Experts of a small language model.
Size: 10 layers, width 384, 34.7M parameters.
Experts: 2 picks a token, a sigmoid router.
Training: a variant of SOAP for the experts, 270M tokens, 5246 steps.
Below are experts of layer 4 (counted from 0) of a mixture-of-experts language model. Rows are named router (the router's row for the expert), gate (a neuron's input weights, with its number), up (a neuron's input weights, with its number) and show model dimensions 0-47. Each number is 128 + 24 x the weight over its row's rms, rounded and kept within 0 to 255. Numbers have three digits each.
Before each expert's rows: a language model's description of what the expert responds to. This comes from a sample of Wikipedia text that the model never trained on.

# expert 4
Short vowel-consonant pieces inside words, usually after a capital or first letters, such as em-anc-ipation, vers-at-ile, O-pt-ical.
router:116091157124082150121140154122122149161138127142123098096140078156109091114134112136101164116108118131124109111134169131127134127172115135140129
gate0:140151139066120146158138126144139178134150151124089135101148130140096108107080124137143100147123154129130127128136149142127108132108152158171142
up0:160125109180101096116136108117111122115134145135184152164110169127176124125148145091130134157137130159143154144123116159106153135168097119066097
gate1:158144134141155123145101131127121132154134123109130163140115133128112152143141088149107068126131105158138118084126121132129099144138077125197154
up1:123160091111120121109084115141114107089112115128169101084140119096138122138156149129124150100167134117135131141137166117104133081113160156123127
gate2:140113096144128134150125125140136119176174104115154113071151105091115090116153124196123142132130105175140116130104157099157105137081127124146129
up2:111099126141101152155128153144107147159125127132103125156128151137148133058080116132126115149123127121154110134150109124153083073140124099140125
gate3:094118146122167150087114137151079104131176128136117128093110126123081215144117122150106115114132125122134143122115150138148145080128100155138132
up3:147151077122124101116171146118114153152148109125108147112139139105174182162173105118136103132114128121118112124117113156097116123125126094144132
gate4:123102131150059131145124092093134113102149160173152109130110129091145122137111153143133130145142114122135144121179098126128155142150085136121139
up4:127141134159105155106180091108118123097156140109139136112139108093145087096111118124146170165130135111161123139177114141130141129145085167125120
gate5:083139157105147111151107122159090100127108173131140122101139122118125116124117091135141145135133106111148096071160137082085145123120122102169114
up5:202113076154175147138128143121145130142104106108104111111105138146149168165136159167146133109110098154135163127116113136123088154155113148120125
gate6:140173116156087125127119107129141120105111217076152079158107152119112081101130125118129128112109120172118153100132150148146125134119161181142105
up6:143110133097116142093129124128121123152076111115105170133133165161092095091135164161132110131116120139122143133064120125127082142107109129165123
gate7:178110114102115147165104058126149136134119143131133113100111091140123132130159143132106109130118171104115107133124169148162102133075113080095119
up7:157135110135100165148092103131119121112100111142108143104141102172140123071138109134147137126116138102097118107115141127117109144090116099140112
gate8:146126102153116177142120100122131122147104068127173125117133114111132130086156142132102113129119132148124111137116138124149152111154144119199125
up8:150105127144133143163135115110160123093131121143108152165108109068117116120189124116129103144125124139168138118132147183139126095129160133150150
gate9:091146124155139167153146147129165138126111093121106098122139115095099106151159084098143160134103110120161095111147138111122136119161128164162140
up9:144120163169105154130106145125142140099137114139099149127144131121149141146103106103171153157086148127123105134147142109141102118146102149106098
gate10:152141107120114106168105110143192091149164170138137094111074122113133105153149143176103150114121093119134092127127179133122123150164102114165137
up10:143084119112147159135130127106111177124105179124106119142093154088153100130147168135123120090109112130111097150121119122126134150130129112153116
gate11:132126093081190136068120132180095131100108161092129097137124096137103144133119133112136156106090116108143128121117144151130148157132167128116110
up11:092143161166130108185144127106137132118155095122149140135098133111135091136130194145119133111137133115119166152142121090146110139093109137156148
gate12:126128160157113135168109162094140130107111068121147111077128098116100109100144149155107161104129138100094123100134119117104138127164123091147161
up12:130110111085136143149093141131093103141122171136101140123155103071141159085152177151117076136115108157111096132077133113137096106096148118138130
gate13:142131140168130140158145132161169141127150109103128142088124129143124113120118112143128104124157122146108089158078149075154152132106089100114121
up13:135088116165110157143122081106167152178118103113148141133131103111157130138141127144130065156175107156136085110085131135096123089125157144155099
gate14:106100156148154142103128116125144111113143089112150146131133123122142105136126138065120128117084121052131149130146138091180118124086097168161129
up14:122105094114120116141102122086142123099118096139156101134151154146176150100153078128137098147129128139133131118099121160143112118129141164146154
gate15:146137166144080118142094084109143143132153161147153106107171138143101139134109149101112146108136123150096109151120126136151140163116113149134109
up15:094139160112137127109154087109137099148148140140143156130150112153129140127123132141120102129117147123113126164162148107116127124090108116134133
gate16:144113096104112176115139153088140149141114132140144118108152113166140100088124142088127118149129109127093098123094152172133123165117115110115130
up16:151143133057124138084145122128120102167118122160158158132119134155128162177119149152130125169138130144111171126134124149111077094112138111123125
gate17:136131131124090162145079131100160105112107169195157115121137136127114101166143095121101139120153114136109157116159096161099133104108122104108195
up17:145139132112152153102142142114139153129161107125148167177112173129199147111105105136140114143127176094139114138139109131153095124132126100110114
gate18:123121112104105109165130121117131143105132116132147114139152128130096120126165167154120126149141158152090107137101113137121135151127117144148155
up18:159124094119139131132090133110142138125169120158141143098120138143145109130172118146117085138076129108121094149090120131128153126125126110088146
gate19:111120117109112149062118121113121135146134189071174153112079092163112135164132124131140105156127095119195081123120179111139118109167126109139178
up19:099118136119123118140128132160152125103130114131163158124113146145109136166107102090094116103122081126116109086119132109104097130140128120116146
gate20:142133115136110110126111114133108138108129116059094146136112139132125116140121136146124095115103119154146133128139133162131129172163131131200122
up20:097161148161118140131114050125142144109119097071112162135148115125133113139132109106134164132117118130155114126158140102127151125131097154160125
gate21:118114136143068172114130139122138107160103104098158111131167132186120087135088162116154143097164149131124118140121154133145145094085139186135114
up21:137129160164127166133124108095139113110129191160093112110107149133149133133125149132117132118156101126145125118156123121103148117102137136075134
gate22:166126132148153134129124086131116147137121134113134117116120135143112146139123133109150172170106133118101140073105106153079121133091121128120132
up22:150067116123114146103117148122093147145099124125154100141127134088154126130106148158132088145062111134132105148140120095143179134165117102139114
gate23:141133142141133109158093113126096125132105185126124111123093139098112082124138112142121127121072135130158167087107163139108130128156118137130149
up23:137144167128104123148157104115072106201124163156138165156147108142079093113155114123117122154152155170153135115102125126084110126096151157153131
gate24:111105094129165143119128122107144156120126153110102159115128127118099131138130111155111192126092131139125108151122138175089117127086095122172147
up24:152119126129101127168125099144139134037160123124143156181171140137086141086101186067142123108133120149151158161117121126096151133154105177138111
gate25:104134095141127131116134162133134144164159099169066121101121108123105138152174098124119124101131137122109140121139145147088138125184124180136131
up25:164132106111119152132113135184136165124154125132138109139104115123119110148199083135114147093119107188133130108135148127113104134148119093153165
gate26:099172126134127109167109104126130147135139108082132132131175157104072158158115089112125157111154145096123151110138125110099078133124079138154119
up26:083175109162130100155114118144126112130135132135151101146166157119085126079130117138143156127135136086097130123123139155123093112143111130136088
gate27:127097163147139113128121161117163146152160123117140107131103095166084104125165101141112101131128106153155136076102136073143124172153111149131146
up27:123150114142121122109128116149150139097081149136143126178085166109127117160080125080128160138126152104105137137132150153117129090125126107115113
gate28:112143174097101134091121175148126138162115135132135150113082135126089102093110135134107165133097113111143101109144148105124126071151092110133137
up28:113133124116143108117157171141129119110148125120099131172111153143132117128122100097114170143143132085156138179116131120096128132209136123134105
gate29:123072079070132096094132143104123156127161153168116133105145111146102154129147120153129085131108120096113067124088177139166153167120089115159118
up29:093160134157119137110141160114121097144104155117152116102093136126157150141179139094105119150073132126146120117117125148139107119105148096192124
gate30:136097147118141120165177118143147091163122112152094112084138101121139131138158143132131151118136111106100144116109155103126136154129126128102145
up30:126158168105110109102141135144093103109148123125146157155089123160160125126122111126134145139145135134103133154160141157138139128131112135106105
gate31:107122135158078125111114131128125132137128098119147121116144147106102134113158143145145187115098138138124160129143157119116169116137139133116160
up31:107118150156110171119086109107110130128118113121164159105113075076107121134156106159127164153084126128134075136126115129127121122144142120148143
gate32:085163153110088123153142123116157174149143091095129115110118147156118133131173139128136128113143089100085108144109110129113145151143123151074140
up32:093077133091106084117137139145147137130148111116123128152137145140089104132094164149127193140121125113123141138120116112183181110140143139155137
gate33:129118112137095181167113119106148179130128099103138136093104151086082144110136103133125151083121142183144137133092146116115103158072123116158125
up33:099104135101110155193143123117084146155140146093144121119129158102131149173152128150126105137125132149183168107104127120088137090164110128155113
gate34:146120154127130127157099124116146146138133144080124125171134134136123069114098093100120147118123107100115104197134127146138135133139121084138153
up34:128142095115115114187125120109110119087092139147131187113115123073160128165113180143162117107127147135130116095130112115130113181098115173154118
gate35:149109147146108155146148186109092122158138149147135110074144132139140124110129100074151114131173136083140116128151135130163181131133134146112138
up35:073165145136109086138080094093133147094106157110131123102106100127115058128113132133141132120150115139148153113107079140115155087152097132145099
gate36:107079176135112140114102126151129123129146085134125132163154123154123157122144103124125135100123142098092121124100121098149134114113126163130148
up36:149132112153143146107149123174111100074180129160137141133150143149104151076142082088137128148129149162131171146108143078135116111125136178110128
gate37:121101113120121137122119115171156165154129127129137128101171081146075118125091112109134164123187108128136118108109145127059166132156108164120151
up37:122113075100142126100152118122120141106101159097151120132134153160130122119098129151129120163118124121123163152097100128103132130132151107092151
gate38:091192096167122144129147095142125113171116124104138124116122127166130138112124104125106155154151148132112124103084129135103132115172137091134130
up38:117119105122117173179160083151113142080064175136111092118135131099158131105125154140132136079173086156140141107100147117112127130106130132153119
gate39:109153145135129181097115129152138144104115120103165110134110111158113111132155147120121152109132166123178135122119104097135138123122136173125129
up39:107183080108083129098119111113110104095121101108140100103103149133120090116187105130144195129106181096126139103110144147143141166119102155124124
gate40:096158134122083110102151109117144120122128155086116116137076107134144121135159133149135158156130141147132109141165132141133128138113137113104128
up40:128153112131107157132107100138159086144130194078143128127088113151112128114155117132125133148139134136127125141124123181093116158141121130098110
gate41:121104127109082094170103089085158134146125126122137153077128097170138156079131117138121170103164146137137141152122155140162104139123123147112124
up41:065145120158188117182121126124096129061110106101130107096133101116159119132081130064120129120125137122106140137166118083115146161144122142143137
gate42:129133152117131143113159177132142157157129102146135075120125155124148121140114114144147151131077110126123127115133122135126090142122176124104108
up42:149135148154126160085168115148131169175095147156127136142180123132102148142105138122112145114120133116114152126145118111146130151134151138140109
gate43:121094103093108133131105094175174167153117177128124082133151124124100137117095122167133127107085123099158137137118119123148113151117140098171135
up43:174171125073126160109170141116125110130131153138121143103145105115169108195155136135113123132138118167115138134132147146154104127121144149098114
gate44:144150098103142148136140185150119115131133156161152128119123073116151076142153095065109149110105116139139100126084115115131133121124130096131166
up44:121123188105142110118167118134164152128126104149120120132139132170154180108098178150129155103101106149122138127144136115135136148131159114092101
gate45:119089103129130116140119126092109084143141130152102113099077091150143134112105100162151091125129164172128152074106122145136137165114133136102156
up45:086169107130122135143155123142136098153173108140146136128130142130126127143134073161135108136196108140128212152133098128079120133135133134112128
gate46:134091100155139105121124119103107131187113132126120116143118130112087138085144133111114130065148145123129141108145125109143099159109110094151152
up46:144070088141132103119085126117142093181153127141113149146161124107127152090177160108119111090166136133111129147114132151142102120125146101156145
gate47:106131162121095126128147130167126162146148111121127122126130099136110115131101100082107173122172111129114125121108159136110135146114133101160137
up47:115115094158117110125088123127129121143151097129120158127120134154118133147146126108126163131123116135116146116139106152103134146126143089148123
gate48:154107140102149166100120155105093188198145113125147116132113128124127095162134125114140103151105178110158135097092127106116158155137134156118148
up48:169120140147133161149138090133105185123184099167121128135115106101161119130139096081132165151086172120117124117131144101119110127133145119089118
gate49:105136118124136164105157146132130132165146156139116140150133125122113123096118143172122100112127157108144121126095116096161152138174108121133170
up49:108120075169110150143132135129126129141148163115117128109103136155126142157105090135152115107115161111146147149089114125145149158098126152124109
gate50:170112123129102140166127142092195171142124133098133132152089133082121074134114117091119143098137142158134128123113117116137116090144129135100155
up50:165146151137150149131123167124135117131102111132136152142129136123110081130108124141098107113135121156110102123106141091134126125128105091084140
gate51:134113117117150122133135130154122131130124122083118119108155165183142176149119129113118135079138104150101124145132089105169158184138120142143135
up51:125085112167132112095188126101116139193149137162134089165099095111166070118116151147138126155127098111131111153131115141113125116156147176165115
gate52:141149080157139119113123109129103143132106124110146143103148176110140097120116123111155121138134170154125094088078150103139105093173125078113123
up52:083114126125145125130112149165146113134135108096141134143062064146082125127165148126110140126118135127112124121138133110154140138108109172211124
gate53:127147170187128169139139123152155132109101124155136138126140097139088060095144117117134149137128118112129143161138103083139122119174138149133146
up53:128158100135159149138135105095124153125153154108140138107151178106135084123134095095129081136146158147104129148115088127106122156079142125115109
gate54:084180146115127080132101152140147150163137127105117124095115141111124130139140169141116153124136090112085104121119152143148098185110147111150166
up54:090167156130162172101134135118097125131078146085127164130118147102123088141137148126141143110096104139175150080172120137138116123115135136156103
gate55:116145106115134178120108082139139161126138123104147046106132121122111129135179146132134165112135148107146130107132113146106128115107086124190152
up55:121132167137135157105141103134110134161118150146117108099137111106130102136159112148144138114150155092140131126126129136120142115126123089168141
gate56:111144125126127120167178130065153141112154153116128103134155137150131124169066125127132146152165110101091135138162122168136126112108123172157154
up56:142109145130168151128128140120137121124080151157104090146141125121057117119102146163114143131121150143156156125107157141106129107070136138141144
gate57:182136128137146172091137114154143111084167132142117141115116145114161122145122108113130139068104124105174134153134154124119118115179147125128133
up57:169197152163084141094127132158119106118128152132139114095139124139135118158125143154142149053113133115122117139108122159088125114140084087169130
gate58:131128152161099157101104138160145079117116123105169120104104120138171164139133099142128177139131133128126142068124108146080119099161132109138139
up58:103124149142140115123142118083103157100132138132117121207165142120136111105142113065154090138132116114162173120136131141155098152112150172135113
gate59:129124082089118113103127120098145133158141165158114124125113076112094150130166122109142114112119093176128099092086154154098145106157126102143122
up59:110105163155174122134135125118124105096127163098113121154162162172107153130049146103106119153128133099114120130120119093163115096115123159111120
gate60:064119133126136164113141148097092111151093134095156049178118100145097127134127125146129199095134150106112141148146117150143151114130145127125139
up60:105124144125152119144131129147145122126114083105132066135126150126135136123128152162147098124078130117126193165110110130139139134140127119123081
gate61:101075152125105111123126148119150134154130137136135138159095073099136111126145124089110163096140098158103177139096147119165119116140139142148167
up61:058098125103134090087124150141121103102127127074145136087123146132134129143135138119132158142105123105111141103120133127115130186105153109131135
gate62:117118182111085153100106128136155135129144165109149122099139103118130083150131136145117132116101099094117110136129127126167150125112120140105159
up62:126118145141123107148110154145155148132118171126112108112146110156164121119122142120130148136106131132111123105120121121145117104106158127104134
gate63:079126118115081144132172126135143101111107170143135141116140090131137114167107166122112172122130097105093147104129099126142169113153127165140123
up63:107092114148157157151133074126134125100153098149089119105184122088135099182134159138137108156081130149113155144138096125125138161144176130115113
gate64:095114164112101138127143158121144120098143129062144136146113172107140135142140140114127088124138137136148102128178132151145098141113112166111123
up64:136115172126154207127116170104064149110123151096140131124134117185148155170113081126085170103169122133143153113118098159149110146129111143105144
gate65:099156139124168139153096136162109130115109141108160145132150159129130110143075157143132131097128132143156150117122138119103175115146136153128132
up65:101148104129117130174088111129125130106093119109153165138169157110113143116106129156144195123127150111125127124102149132110178151151140140101121
gate66:141121148108106145154132132166124082163134144130102155156160136132126110121103097156113143105122138149128080112115128153097131138104131114102144
up66:155131133143088141123124138137100101135091184113138149106118123158131088181088101124126114119099149110115125127094128197109133116129124083126152
gate67:113123135118127141143134111166131161083105071097171110106150124117104147152156131125124166104087068129129127086154130150149161117166115138108145
up67:124116117102129160127125083137139101097120054117136151129183134125075151109123151108140172116092092083107150084145120134147161112153125122144134
gate68:119128134159113058070147082155145138119146090101111104123161102096133106118150115119148145115127125137174135118076117140119139113153096139132156
up68:143149129146140158160103133109126104115112137159142139125107137142097102124103187119122127155147117153119136140101148104141147142101170138165101
gate69:173114119108090129136158104169136146137097137123165134127150124144111123147104095154086104095135121111095088152108072131104138097189089097120143
up69:087144157158170093131109122150108128081147104104120124173104146128149126139160156135145137119142137152136152089140134103130134136094131133106102
gate70:125110109135150114127116137087109092145126103134104106104134090117118093143135140122117152148125138118097134140142138153114174142130092131129134
up70:077096135140139162153100122127081155120126136094144142179130172160157173156145121166129103089117113094129149158159067102091128148122165125097130
gate71:168092142124110132052109119137164135122121117132128135122126114168106068120142094152129120165104096089079121139106107133178155134113063107150168
up71:136172181130162152173102063102107133095133135101112136112103158142152126109137149112121098128096145166136142110090103133092067118130120083124143
gate72:103105109145118148139115185145115128144133101163150110110112111154109106082124144161115123145151113111117135112088170110093138137137103142173128
up72:106130172128120123126179106102113133134142119125126102079110103130139133117127133099147135137102130149144146080113133144132148101116158128118122
gate73:122114116094132150159158134151174086162138116124132097112124134120081102143155108127134159143137132125171134134141127137127093144111134141113122
up73:145116119111120129135169115100162127167127126148147137051128107138102126127150112124113114151119128134167147109150107150105100138085130102128126
gate74:105154112102105153137101138161155151086118164097118178132151123090097139122134086085130106127133105106137132100114154111095099151158143112160159
up74:144135140149144064108095093103118112102103167097099146134164162165170158138074095129112139130116151128085161109106129126135159154125137138114107
gate75:146134102177047111142126151098174149134143162138134117165116142128096124090099105089099178127143146100141123140124130116152127103083122157134143
up75:085161143100155092118139133156119140094140125116105124059118128136149103100149139144136112094100137142131157125157079133143118135142096104105114
gate76:133077082108114146162106138121159144148121116127124098052100124170134120121110133123100172112173117144144106082138157153114122107122113141120152
up76:127181142141173109137156121140107097128122153124133124161136124107156147136131135188145099099079143103141114148093140090103112166166104105134125
gate77:116084127139081111098120155123150135127175109185153121133077071126125159093173110154104103107130123143144118122134113117103109091148154082108169
up77:134143086134140131111138129109110148114092141117124144123128156105109135119143143080120116149093112156106140092120165097179106106139152128133113
gate78:095098135141129135189096109162131142115131107130133113095174107135149171094139105162099110135112133114100156093126045127126127136095122133138127
up78:115176134099161113070124151102115136165129122150133127154117154116174129139098154134154144105156113151132100133109133134113130135121094104104135
gate79:139135163149117148147142127142152127152123142144119109104122167166140096127161111161107114096109140154131112135135127117111197138106101145132111
up79:158120129123137168167138143127117116166105167117157182129133091176134098126104106121141108098126137171107109117095138132163117094120143074124139